Weights of a small mixture-of-experts language model, trained from scratch on English Wikipedia.
Size: 10 layers, 72.3M parameters.
Experts: 8 picks a token, a sigmoid router.
Below are experts of layer 7 (counted from 0) of a mixture-of-experts language model. Rows are named router (the router's row for the expert), gate (a neuron's input weights, with its number), up (a neuron's input weights, with its number), down (a neuron's output weights, with its number) and show model dimensions 0-255. Each number is 500 + 25 x the weight over its row's rms, rounded and kept within 0 to 999. Numbers have three digits each.
Before each expert's rows: a language model's description of what the expert responds to; "comes before" lists some tokens at least twice as common just after its tokens as in all text. This comes from a sample of Wikipedia text that the model never trained on. Tokens count by the router's weight.

# expert 15
It responds to: Digits, decimals and name endings inside pipe-separated tables of results and statistics, such as 3.73, 20.90, Zvereva, Estonia.
comes before: " |", " (", ";", ")", " m", " 0"
router:511477496446477528518510492536504477504467521469514515520496496506478472489520509484481501513516507494529498504532487517447476472531501520544485530496520496445518497493462516490486567506510510514495508506463500528482561495513486472566509501521488519484500524478502482515495508523524486496476516509477492512478486515505536495545500502514530491474517471471486513508490531475491488501499473430464419532456511536491545481507507522507464445511493497513512496464516517462496512486534516496490527509528525533479509529448484548528536505508504496512507554530520488508502500468515498498486448486537487515496464520516470506500532458440487487495515517521567502483535539480515487456533527482557551497448481465508503516501515500552496535519528494500535475485478498515518514480520504
gate1:504479494459484534469497475474503492523497532523492496533519492498506499506479490520480481493517480521516483538541512496473518495495529492529467485507472472503491524486512492455491479512476505533483529512508538491460525516523527510547486479478467521469485528529492553510455506508465492496464530499469488514501522476543500493500521484506538484494482485560501574516500528473523472497502490440534446457498513500447474469489479546495496475483505498486526515485464512504508523515543469498479467541507501534452489497477507539514496443458500518513491548513467533486525490470534524502502498499507478521527530494464532468481504467489525488480540535489504487493513500475532495444454470545530537553499502532489486518523523508481537500497535474529492455488482542523527489529472532
up1:475503549476498516522502476492456534537474538520501540500513504473497462465512539502513501452505454532507521495498536461511494492504495474486494547468557530529469506531514468531509482493482520490539503563502543501449493543519511500528511516504505479460476503493515507523479467509465470442485504473457485496493497494502489482499494496514510496485509543479483513514521515505527507495514480520508511493532503494508459445526497469519524550472491497561519494492491516495528513491518495522503486507468487516504495497526504492486523516491480483505555466522521502508509521472523518475475465528490529509516488478526487445486502481498500470474524468549508489462525510506508497482489516505493438535478527498444470503468523481497517521487456434539484558548437530473496484486454501
down1:514522497511518487540514528448511507481532470519510533531496489492521490480491497499503475461515461512496492485483515505519487479504506463536556460492510546501486487507482472469485505534509502454518549487506556478511473538503553512506465440503520487459481487494515471479515544507534495482476442486461488515528544535512484484476498537491444503470433496484490507484489507488516459478478502536496511479514520493485536501504544502518500481492474521502499520481498493493466512500510542524513472469493458489489530475491514568505453540492480512467508476482559472499548502494520502507437518533484484480479535541534514511453509501533534481459522503475464470470484501547512497479481483499516522502516516501534494516486466519485493495522523543477496567504505511508503514489529499
gate2:439490489488499504469510542502541526528469483519477497532486486544505477498513453491574504528503506510526478508499478551452502454531505490503498498505532461487505480484464528498508457535504517486522502507525525471491544502531491500531522505548499488517478530498466471484502480502528521478524480472492505481542484502524571509518508496481487508472502487468476484532459481463502520545538534437491486515478491512515537470467495519515466447488457466544472513497530526508491517488519480521460515537493498479500506527478524550489574499518477516505500524521520495534504499506523492485505483470480464481464513524507471489491500503498463456509515521483504470491515523508488492468524518479517525493546441471492502490499538491521521500498514514453487474504484504471498552486552465
up2:484496527521492495488506495486523500483523476532465496503477548497521496502491506556463521495516482457496487509513525518488511544507454525497516503518496569555508512547493502436496455528544521519496501520507495522550501496465493506539495487527527480483530527516483506477490509475517489518510500473496511485521515468541488480462530517494518478491500551531538519487509511441529482514541514481557468477517489482447469504529477474473532490496474495534454498492508491500498466481508506505490460541491513509491485437480520476501507486509513490500484467472526521535500519511499452483498480504517491498525506531513533494523506489540489524466502518490510502553467429511487518484447507461561509485530508542478507484443496468489466479508494467479504510496492489479481548501438514
down2:497477531474491469457505515497472499511547535551503511488483542504519470490496493512453526471459473473509465473501507528493475555511479486463500493489463511557490481500459495465527541466505485533557509470495504464504460503465509532508523555485502474549511502520437514520455482477497490462490523489497500493535520481502530475543515515500518524502492520506465529475486514501506513471478489496521469508484495492476528521486494515486515513495515500492510503489530504487480505496485475502476522473519504518515510503495465508545474556468472470523515519509528464511476510511530513499511473458514504536491477515469506491450502498494539512514514480507522499507515492466542498491433476471479462477542532519492467489546564543540467519514512522542499512484503502489519546510423491
gate3:485487487503497500536516475544486487479469527519522474491513503509441526461483481502467463494507530505458492472484476536451509449492530511487512513523527484482529508539462525489510547480499522541520507479434477481486544509510503494500517466539471500490493496523497481455525511485437513508526512510557502480475468522471506456526537487466524483494524513481493491525460494495470522516518479494486481532493451533484529474480493505513474477529500502529483516475523511503489525442486502510504492469514531507442496541477504524489560538484531533488515529512507475515550467504530443520530487494548468467517472522546469507479519520524515506520493504486507533476520517465488509491520522469525502462492484479552523500507455485502485525536502484487466508500523464495518522503531479
up3:492542486452469512487492512524511483494486535501484476530486505514461531467500530500536516535488485481541481493512483553462496477515503531509486458493512513518497470491511489525513523501522528504547484487474474500521557472496474473482465518541476521513473538468494495491518458499591506525492487512517521498523483521488506509506482455483507484544480469534476526452482513524448527452538491478473515497506499484484489498500476493448485489505459523469522550494473513528527493473497487469517480485469545502493542479494487493487501480530575463518485510556503522495504499511510582473494477526508496502512481502505479520467500479503461540480492515531511503466473488545496469485484499501524514525478516482508465492531532507492522496496525475459500450523456479510502554519509505
down3:482489509529473434516481469494510446512481459502534472525498490520491475505476496494511539506481520489490497459504502551531521508508520517470536550532541519545480510523486493522541502459516526504484518477528535509547505513497509513506480513516493510515496460508480502510517457484518528473497496464543518501478494550486480494487477489511489483516486461499473507547470491496512435528453508509460487524494459493496473467489542470507522522521513532500508518547462468522483507496501491459519490523464503483494505491506484505526484459459479526487413527491499514457477497477488497519472537523514511521502502547492543487572476509523473497513524549444465492491501503487495499529504493490495498462520486499497504535509528492481490484493478487530558507497491461535545543468499519
gate4:520509510520482547482531509492478495510515482480484528480515546512536510491488539488506486500476507445498456508451522486478464518511459500534498498511529502497509487496507510432486525493533502490521507477498459497488483520507467494495520560562552494477499489498531507483466548505492519524492489478515504506482518437526529485518480466533495507473527513531514487513502516492524485519505486507516459481449493483489538454487513465469470474522456497534517450499492507493521523498524483538530487467491463503480508481466477508513497511506514544495509492488535540529522480486503516503509482522499565508523466507504498494473535490504488502430527504522500489463574503518542475474497548499516494471503455493508530461471490484514471558494507510503535503512526546448512523506444526
up4:524482492452479521489508477515524532518493480522474546496482512489498479491475505526509512486481520510485485492484499463489571503515519501506526514493513443519500533484456533468490475501484500474470505521490521536509439485501534533466476478479468462497507525500505488512512481524513486487522478495497481464499476568512539518498525568463498475477515534500528451456461557495542474424497498507478506514503508464527517494466495528505530551514482459511515533520503473504517504494536513517500479470517503497494495501485530503511542490480538466476460466510517483502501464499480523485449504509472480551556488532491532514510501479509494511525446510501477522491510525505518528496495511539485482479500471473511540506492527507512477436488524513475484474445509478532468465534511504
down4:482531511495508495478495523485533465514504468491524518525489503460493495503463499520489472487464466558466508510518514515491519477479518504504488512489495488471506524504473479532499497489543541453459484520507525500534510475491515549504526481544487461480493559478526453547487520550549489448509481498503490496446542537507512460513523471489491489475518482513538509521467517512519515515468506512442505499535501457517504567495487514475533513527465424434499504522513456496500523506477511487509467492513489532507518501478465502499546529476528471497436480497552490482473492488508504490516466493497470506450507507536533483526516483515462524532488464523501486507527490505489505505535490560480521502479491472536516463515513537502482467522521513501498508461492485498508487509508512
gate5:524486502481448485487474497516503500504506479473519502533485475506515486483488524478502487520521515460514507526516516448478524458545495493503479496494514558525491509501473541518498520515494451506533515540509470493469518479472472457550490542474544501504508510479480468525471556504477496527473516518506485513517541487538514492495521473512541527504472517510543515530471504470465513507538559494484462510496500485510512525511469484514458478509538521512517496494522508492504494467534515505474505506521523487458516552471487533511498533480450478496548506510463485509499535493493460491493471499497507463521496519508482545480553493471501520426498505512527555462572502535493475461516527496528473488519501467500466558499529491526524510503502476500503471494498446455484535492482494
up5:465497528497463489473456501434524520494489476529484510484523454520497514482513496470472461481467440479504537492454497484505510514482497491502475548483517495492542530522487511504502482484511512501523434471486483475503514525482522504459513478514509545469487498459496515479508489480547476542517542501511462503511491447472447503482492455486497476510511552491512500475524498515531525507492505511495471482489467516481478517480482517531529503484490466512459521511474479515469465539552509504487509511481478500512509473516514445514489464501472454493508482503471516524512537517532518516476495510475486468492509481479515491533501523539516515530502506532503538522529476449510529523512490509515515427552551575496523498511507509481569492524498505495523498525525482491493510498533546
down5:484441459491543559473504503498554452502506473530503463505497481503517520505493478492504468514506459516502560446487446514529481510480469492496502519520514537501548475495538475543505522515502497470498521491466474518484537472509454475469472467505475520508501487507474449517539465489441492507525522553485483475502486510530515536496483477444490512506518517474498470480537457510497506528537480468463523490524503447533502526501497552552487534470519525491501513514491525514518485502472480539508492519475496526491505493493495460533488478538497476479543464490516476562485538510495555490493488455513494493512511505507474513499490477462486525506501495462487491501501507541490522479469512512492520504502473552499494498476508495518498488528484530503518514557532463514513530513489500

# expert 25
It responds to: Commas and list items in coordinated series before and or or, plus the word between, e.g. Denmark, Sweden and Norway.
comes before: " and", ",", " or", " &", "),", " etc"
router:506501501482486535540491484568487473461569538480523480497484513480496506472524459528487537511528523499533470505496515521496524512495495517519512498476566554524456458498478508511532459495525541525472482519471509514569497518510533474506491509506513490495508500479510467528480515511518508482504509479495457492546483478501525449535493530481494474500495526519507502501530527499455486486457459472461458524439471542497499468513508489486465502515488484514544532467493525514495532496535519527533481523483497508513498494487514496514505518521530525531550481531497516471469494441491490503502455520480499495500507470498461496499499455468508499475509510539518505534449536516532532471512548511465519470528547487521513514497536484491490505512472504474522517539476488459514515471507511
gate3:483492461503496467546484521473506518504531517477477468511557490549489544522471548474512484508507457467505530466509478490518506498510517507473458519510524469495521527541510463535481494517497495513479478489550475500524509506535480531524496498520461502517509458503478447527492489539492545463470495513475521516500485477487518497536499523509485520445545548481485523491492497521485524535533491497479546542448508501494472549461508486511514503503531496530518487523522465480499494518509524522509489532514484460526502519504481508482488511474489495454465511515475459474509521513466538489487537485523531513504475454494466463527498522457511504558494486492541496475533506473473480480521514485530499481498455493482503526526508515541454540502499541491518434523529516524502455475513486
up3:540537499540505522447517498446505479511536478521498526487513544494513468553481545486512500504535454492451474486506474442506487488531497476516498520554484399507500494473494521504518511462483535473495541527477474515465443531463499493501524506492459473491470532489506490499479496506519478494511467529482491572478495485521520503511512520467518455474514457483488520494516526532507465467490537504508566493536488508497522484501532518483510501492508466516542516501521487517510487484487471497513478496516500517503520479476516527502480505497481497492508501520502518491506467502489529503464519495491537508527455498507486474504500488511467489534531503490501497489541494525538529465476511525489481503490434471513500494549513495525487476499555508533506480495468534530481440534540507
down3:457533488503481511484535511505458508519548499529542494488503508518544470527476560545420517540497497506473517493469510473530504511503501520519481488525495433507463513514468469543516474515493518480493507514517516507474463559511480505538485490465476494507471453482488482463457520522521497533480486508481487517515475508514508490464456525508495492505446496497534464505509507481497463479510489515510530495476506544519528500536469503482511538529489513515518491497508489500540486503457514505509497502483491549504499506473479481520485481505537485527503459530497502446501447500484535468481473510487492531538438508510470455482497506523473480501504542504493453511515508542527505518477517475491462532497474487502536480528499526496442495472541511522506534460535511539517520490540506
gate4:476469497519476508532518528526515497470496507495521491493480457501528527501522458529553473518470521511531523500512475519527474504521541494486492497444519623475488498520495518476498480510507482517475464455484484474554475487470489507465492531537514529510478436510519489553500512496490544503502468522532509496509496459476455544509512457485466530515505474498467501511524485515504504500514521492544515539550486489526515455495480536486515499469519481455486525526501470512501481513508492494489526507499492488497505496543472493455504498534478465494522532474501484523473471470509479505481493514496481494456463497519480506464557497506511519532471519479510540483505499469522490516512538513545527513529517542492484496482501532533519524502511502497474487517492524424497500494471490
up4:459518475531508479500489497522509519500527504494506462539469494523505532470477495535466529495499514489567504472492490536457482484533472467515494499486498485553526538496455473528470470502518475458499462487514509486530559485512444464536521493495569546516525506481450473489506505491492522452497518520503517491547520491513474502535505494523504481500515511507497504505474488451479519559582540492522491536452499479499509507494518520498520485499497496527518471513520494502492504495526530517502495534528476460523507536481484496470518502491465511509527467525511484455504533493509443487506528485523493451478513477529469496524510493492520519506528506500528480547525503480484483447523476458514513519527522520434491510493481490481479481524508496507499467493477546472489523460473476
down4:514484498496510498474517485482506516499404520477527502492511467510469502506485478463561460539509507478506499499509486497525507508457520537489508497520509504476487481505531527532490511462510449514486502460473498502465481503460496514519541469488542504530491487484511476461509507497483508524538541509509503529467467529486495557487455456511509524525518492484470521508497495515595490503486498549497518502557532462507449530507512519518497508490542529482463491481494507482541531469484469508487530490497510485487479474499503484518532492461483472496440542488473517555469516524529491520544522473503490513489473571529486501495462498476505501517489467496490528479498519495534476472526511540501530477482542500512469523493497488520495533505495491517500444498454501501499464491496482
gate5:539476505481481516498467502524461486508476507530504530479460510496533466449506476486488548493513490447491522506503485526555483492553507519509523510496511531531534480514475521554532487529505505494495493489510462549531449534454555499497481483491477469480489511477507488526449486496479459520484460503528456496487454497530527500507499495496481443475514512525512559488505496533476499478537473498486547513532472514509497481480493506503486504523511485447496517500507494524483466489478509516489506509524492487515493487472500496525505495531512477538529517514490531545473510477493490464497517494475515467454505539468536487447462486454473461485484509529489491528502538540493512477475541546457551542526529517503464517510520498525529478533505508502520524550491540491491503519488478
up5:485533530453510494477511472491523526523461463529509448485490499518446503502497467490493530539506534529496505476522555563491507513466490468476465534550457550521534494508531484502488474511481501506489531525495453495524457507508518522492493509473492519475514539501481489545548466478492538555472475508479493478542439540493499473483499504512458511500489529480492499510506504499487488530486527508558547472470523494509475530546467485497485507477494505502492502482515514496460494480469496498483534504500530524444516507501535478501512503509488495491507481485465491503527508513518492483479484509490500468537539540495502514513503526531506499551494496469524483504511479534495464504439511508512512501498543456546460515519459484533493522459515454476479469481472456470513511533478505
down5:481491502512519491482529548543505498487544488502484448487513512495521486535501516560461497499534493547562476462491494537474522476494499494559452474484482510528508517515510531509551487503527501476480483514506502501503507507502455527468531537479501468470506491523535481539484488471521516495469499505530494503554490494524511509500487532474472480491461491525472481523528510475450506466477474482477458485519488503464534478461453534482546519497514519487499512486499483526507502454547507530491504506493490478507512556498499509470488461502529475542509449508533489479519466505471479511470487491506501513507532451511505514497465475519507512502536486514476474494509517476493519580455514462500533483516498499474500572495523505481483468523456501489496531550487479460485507491523482
gate6:500526536451514494479507519516512516503547537542516495488510488504478497495536439530476507467478502510514496492482504531453511495539484483551485514502503476532462485507495475463491486490538520505513507500474542505541524505528514524486497518523520528489549524495451519492501521524500467494491533486513493543482505551495492459540503551528433502483500493528466477522536513508451458530456483475466490467501495516533462446486468493548470514512488531550519490482472515511512509492473497505472504499462517492517480493489546530520508507476545520500550508548511483492507507486496484515534526513522542485496512462467505526513523493479480493464516485513481555548463497513532516454508480484489504505505508480531505445497533498494508470508481505465498519500475473462555498470523529
up6:467511484536515455527507498518505477507531486460487488533557494486504495477505511447536455528487502515483534495546532491517509479470512491495496528501523576488501489501527535536530455521499464506490533495507486528500543477496456455529501479490497517492532493542526505523526498485525555556527501527537501501524513487490460439489509515454487540489535565483487521465529469507504502513489488505504522514480485534480489516522517488482516501521517530516490516489488517486521487481505480504502483504485485464492523482539512502559442506507486505502484496512494495528481467472505496455542520497504497510517487519495499516523499514518497528572493486536525467442474480498480468486502456408448487508475496488495512541525500467500502509492487508465502472509498452522482523485504498
down6:517476476499511519475505492458509521458407490505483510491529523533479492477507470462538454530468464492513510501523486470494502473501511562495509542538494501458516515496519517495469516493472486503511532488486497510464511543473507488484470493522471497468509526510511478506534530525480489484536479501498540482466513517506494573492499471486484507510532453511511526540487515528563487487477494490507506514522517468490519521535538494580531494492508460506451499503541499471505525511468506514470520496501518486493506456498504470532540503515477470482469546498542453526479541508498479497489479498493487509505478567521494498540497500456468495511480551530489508466545464541494499479483503525532502496498517489513483506442504528507507522496501498513470449460492472497486501509520506
gate7:497535491495541516547496537529468468503495552516507502521476566483494468472512461494480487509525530481496510473479512487516540559467533527493499492462519529549443496529477499507452441471487540501471462515494482456506444486512511497528465480521486518499508457480489452531483518514517525488516509481503437499526477544521482498508502523496498521510469494524462454577519487491481472515488491509459496530473486494522486498469469543474472500540479536486492475518457504477487538493512488487499512514467507520496508531546510499515496527536495529492518476517523504465483475503491540518496463531499483492488448527505494501489525483511513482497507506536493506500514514504517489501509511518462494466478507445513530486502527523453483479500509522455514535516469513483498510483560507
up7:500517452494507486459491491540516545532548516509485503504455506509497504519500492499514468511521553461500499555489488528477509475475484519509531479526474603507488547514505513469561482461511485499540504507508513464460509521501467524461529502501483533531543484526511452457510462485511480542532532490518493518462498534458515487458461497515470498497481511541468451493529467486482496505509519473544492511495469511489453514518476508499532473493515499470482481496453508498481511516505513535499507522490504505488474521480523480496487483466524483543520489495519501494517524472491493536528484509487480498505534535493548543519496461476486487456522523518485491527462477493524473454513472489512490499506521485512514467512519532490524490509477513544507520501471447452462491534509485
down7:519513504516509477509513525497462532492486500507518455454468520490503456527502558499497493477528481524435513524499491455505498519522490502496458486466478413509515500526451509569515508496496529476467531514522484512441527498501493496510471473517477491510471501468528481451502498517466530496497510509487511509515509519495529487507528482511524489476538524504545548506481453479546491469513502467509530457466516484474514487503495507503529477534503479497528498493501456479495533505476523492508478499499518551510463468473510517482496551486521527514491512499522476487506491518520517519461504511568503533477473535498477488461506534498511473518504502486516530495525525517490487484507481517520480533476446492487522480511517474499519501455525507491495484470481514620483487509490486

# expert 58
It responds to: Pipes and numbers in racing results and league standings tables with team or maker names like Racing, Honda, Chevrolet, Ret.
comes before: " |", " 0", " 1", " 2", " 3", " 4"
router:483518511480524488518499482546488542503500510480498499506453548512494505485470512487466502478504509502493472538504488479475459507475487524537503486505516489465492464522458499517534559502488523493512474489473466523527551499467486494519474502518533480539521527485491461485496560540455466462501492506473476490496510520508531497521513523468523460482498510502546473540481522468492487488508488536478435510464509529493542486531461543518508508490508481455529490468545502468510506509495509520506487533521495540513508519477497549486488510506485525524454515489495462495491551482509515522546492447515506474494468530512490537515486462469525459474518500503547502510506546518505499464518519498546527523469469469543503521477516460546488509532512524502490470505518489517482558471498455
gate5:504530509485519468512536500536512508483450514451502518521444490492455494469488547498506500482519521536487503484479514551496527484460469520500527519503578488465525524476481484519506575502467488517504525522497477502473556492524483552463459487521540503513470511489478490493504505540543504502508486467473500467464469496478512541502502496507492495526440491512526467517495515496487514477483482499523479533529481468496544510499493513484522503485517492472524529480514492487492515503519472491498487525492519499464552511466477524489502504513503488511499537544466485503517544506510509485458501480513500493499458522551501500533479482503488513563544483511495527463506565485536501492522493471514504483503512518474466450514469526504510483543461485475460520501447483506539513466489542
up5:498506546498496516501487536479514508468493516497484476478458546470444474476549583524483461478516524494452565452501524560478482515488479511514484496523463529496480512499505513494498544478511506532505504482506484497539478467481499441514476520554501532505469471535503515502545496511491527530508532491509493456479527536487507474496509516534518505494486512489520498480460471481480467493541504517497478526478539507549475510519514526519549468542485515486498527522503494478527512514509467442485526524499542503462491476486487501522497485539500532521483532539503500449545484470461513503523483493507509478451477499536475497534515525508535482518500474497483465514471476518505488521491481478478461525503529477485502482529483494491551493500492536467466480493502465518493491488474475
down5:514512519500505505513532485504504490492548465486505496511519489541463468553504544488526502543519533510504489553478474532476533472526506496550470509532494448503523527504533517526506492464509512553558479511495512458481461480463483463518492492480470526500467486544533460452492522468496458533520503507509545484491509481493554502504504488496495490469523505468518510541505473550437501499463473481490489522497485472491518473515513502482524468515547527435493490522508518506494531498495462505498469445551527510487513417462491486519537521494514490484473479494511500510554457489489480545494466516494509485493531515538510506487493498491477499505527485498505493518522508509534516444514502450491475471487501486489509506518501521485489489524473487458504501489483506480530535473524512
gate6:472489442498524466531536518539536516524527502495499521469453484472500483507480480467504529486481467471481480535488490462532502495547500496514514546500473475466544492448459475516504540520527483502520468516472530508478475514492543504502501491509522487494508491481513495499482488533503501485518507515573516495472479501475486507489441461530449497507476513515495511507484499481533443485478511543529500478527492477511510482499532496521564495497518471504563515482490494476485534499518540486527476504524498546568454487489513469467545489528514518547490530490492486497505505523522506520539507471506508460488505479491522509489477507487506481456484490478531476528510534473454496495473499505500490445532538519514456478479547499492527507498529514506527531487470484522480487547472540
up6:496475525476500495526525480497508520514472487516477499523534497499489517524491519522518494511458509536491525489481506512487492464511522530464482507476512451486464536475490512486513465494487517535495485468514519478474492451535495531511510522465482529498520461480469495462491503468521474525486495500512464441468478491490484459498512507466484507535549512496468488472501472491496502533496579502486536473498487530508581537458536489497504503498527511497513533515563431521484505467541497487558485499490469477533522524509474509501485479545527489543491505501511501490491524510495513469477534458523506528514495475501494502530508497463515508448504474444526479513475513433481495504495487514504472492544504533452487454517527538489539495516504524492428530517488517495495505514504498
down6:506515496510457467553497477529524504525462488510492536506526514481485497470528469483492490457481504493499515507516521536469496518443469489482510498514513487469528491514507497510479476474502507476470481508469522519534548479484511529490499525494532503501502492506510508511527540497472512506526545534529479484501443521475486453495505482506534537493506472483530489519461460500527519515500475541468428490470481522511536535458479479509556497500489454489515481481501494482460491512531524462478518498508484508536478500493511492532523544492465506513500500459454520526543502537479483545515502503525504469502499577508528524503475489494506493493524472527474499518488541493470472469521461472497490536564538482521478515501493505415514501478485500502515507508517568504458502506486461
gate7:472507502480522494520495483544467535446519514509479505515498523505506522479523537469469511492474511502487482498466455490514479561507488535479490510513508501510499487473491489489489532492526515499472489474507501506539534519531522470541522463538505428482525553483476522534483553543492503500526483478483507514458511526501514502538525505486520495487494480469524484515537531449501472493479460557489499501507464472453491483496471505486476491479527545470472519512517512513470524468495501495558479524522518539506512534519496481476527493552542518499464527526495468481504502444494518511503501482494485479527509488481487465487502443527508471458499538485542490515497475537489507462511504489566557499456464527518496503468513472505547459503501479472535527495532526498482491505485506
up7:509500469482519490492496518575517554491505504495500553494468464491547497524507522511479479505471494501506576469489488513488479494518505478518501478482446525476496505438493523518524517506461499536500487524515516505548556510502471473501530513479494526510478497491539485544491519475508529465494486528557478510482453525481504523497540501476479502487498483502489503540499485474466486475521508463448520497447510495469498543539464503448493523528489506497497528492543482508475501499480525506472479513519493504449516494515461542465466471456505473504522484494520451503481534486523532527537477499548486486507525510528514483505504487498511477531507514473526532528514494497536502486545460490469494503465540471525447531533509516462516530500486501553473490510471510497521511521489513
down7:512474503515490535509549500529484516518498461499465495488487539527499479555511497507461524535496501495506507483520514479493471528551486509451544479529489495494516462493497541559457488523466474499521488473516529478487515490495467491534483511499494471491476514513485498445504498470458494512486517533506464532484502501547492513525458549480459498510495513483491505475497549512476509505483536527556509494531540486508483509529471522488469530507477556494469513472518506528541475498504516500467537496507507536472501448529485493518507507446524511429531481495546474508444498496487434507493482499530488498510490503492503531472517503511503482509510493460508542469484461505524473508508492446465471471488514482538495511482524454486501509506488537541521522515506476529554506474481471
gate8:498467489447539485507572516506492495453522497502495512512532460501481492472461560450518556529501497494476444542499491497472463468475499507466506496491471484491516515532470533477525508462519487475520489473535487485486496500548501515486500497512486487454540494456520499459502518500471467532454502522527531505462484463496505512501481467491491517505489490526540497500466505494485486502478500504501526485509459510472507486444526500534507492509494474464546491476545506493490496550488477535461486494467489547539529495515530522556479511519518509514483483534484475512483497537496539525511456458527502456505489504483527480541512491503520474489498502499524496512566543503521513496537515498515540539494477485486508476495496510484497431476526507473509527486500489541477522484530533
up8:467517504514510479503471538509496457507506540483472496445483515501460532519527511503487511528525514527507531542467522497515468480462493529493509498514501581512485456511522529517503528452471497496489534474515516517495516511469425464520531523462464494487494498522478504513517503478493542492526486575531484505474479521516539487517474486486471494542499520491474509467500492510496478515515524501483499525501486477518491515416480486526524531492477482487491532466466475505524540526510454527503526524505472533484480462511500480472482475480534540489522495537480449505510487539462498491508452502527524482502508489518520509512480485470521490515505483494520497499494455511495522500552497517461533511465566506483479495529484508522528517496518526518530466488506518474519448453526500
down8:473478483471525515487479501510507457528474537538488525480484509534501459524537495493516542505476483511511524481522518496485524510508500510491504471516498535487540501512509507528515467511542483494469510493481494492506423505512526495503513492512505474492472544526472507528531487457505495512486475526531473584501485518495453491488459456492483459535549537476490518549459513508489494496489489482545549470450468489523489493485488521484524480524515488495541469480550474492491445503455516450491513500491469499502481478505503487510530526473501481503516469480514505516549516564467501486526530493513489495488484496509527478495511498489508470546516532506506493508474520454509512580478471531508530507513507505511519496494518518513510521440528465501424491511471500524476478484470491
gate9:487496488478523551500486488517498511530505497481498504488476526510497462504456510494468485489539507486506480507520561487514514448456498557504532487500536485491468510482488475496509508490514516494484520502493525514524505520462514506529518447468525409491503480494501473479465510490507489449493473511498513516458503553513479497496442479490522487501516522508549507523494533462454509451485502548508495541502497517500562522503496485480514478505517457504516492499530532495526516515465510571475467523495514496492468505494469539538503499452521486487498498521505472522501523490497517486505484491495547480526488434490517526507495507471502486478511482458513537505509456531547498475460531518470519500547454499493479522492510498463474492508523502492542487524504528493509555509572485
up9:486513485508476490511558546544510487499496516488501532462535528507534529496474492528456532532487477494495482465501494444505475506504478490513528485489477476497484504462515510458533519493510454519517501480472513510490521542483499484493532470482501481460528492552490477502525474514500488490519489505516509552468480491499536500495477504485466532474475530476477483522465498497512500468488553501516517479506482515459480501484487456507519541525490516544507508510494472456490505522534538528483489483488519512489531540492490473466449544514511508531472508458522527514482509536504480528488543484549508478504502478491480493521488482508568535488493475545535493508463443516561484509523497484464503496506497469489535512485497516542505462423524493504509508507428499521482487451530483
down9:517494455510489497478502524518524522524518480505497502503544512494497476487511523516533497501506505481523478476468521434522550500529512499505474555487475487478509495502537505527525504523520484504510492494490481517455521467547497473466481480514437540457531486529498511479481495478509528487562526519470447508504505483502478476505509476520487547505498538461520442512463486502482520486505538483475542528468525509502522530515524526482476550498515497492504474507494463441560516499508538454500463497496490487509499522521494500550501493507493496527463503517444458445496494461504491536478535523495533467489488426511560474491463459495541522493475473516477506548475491494535514492520475475530508485493491494500534462516528504503501491498491493509494490520490466551503488521502491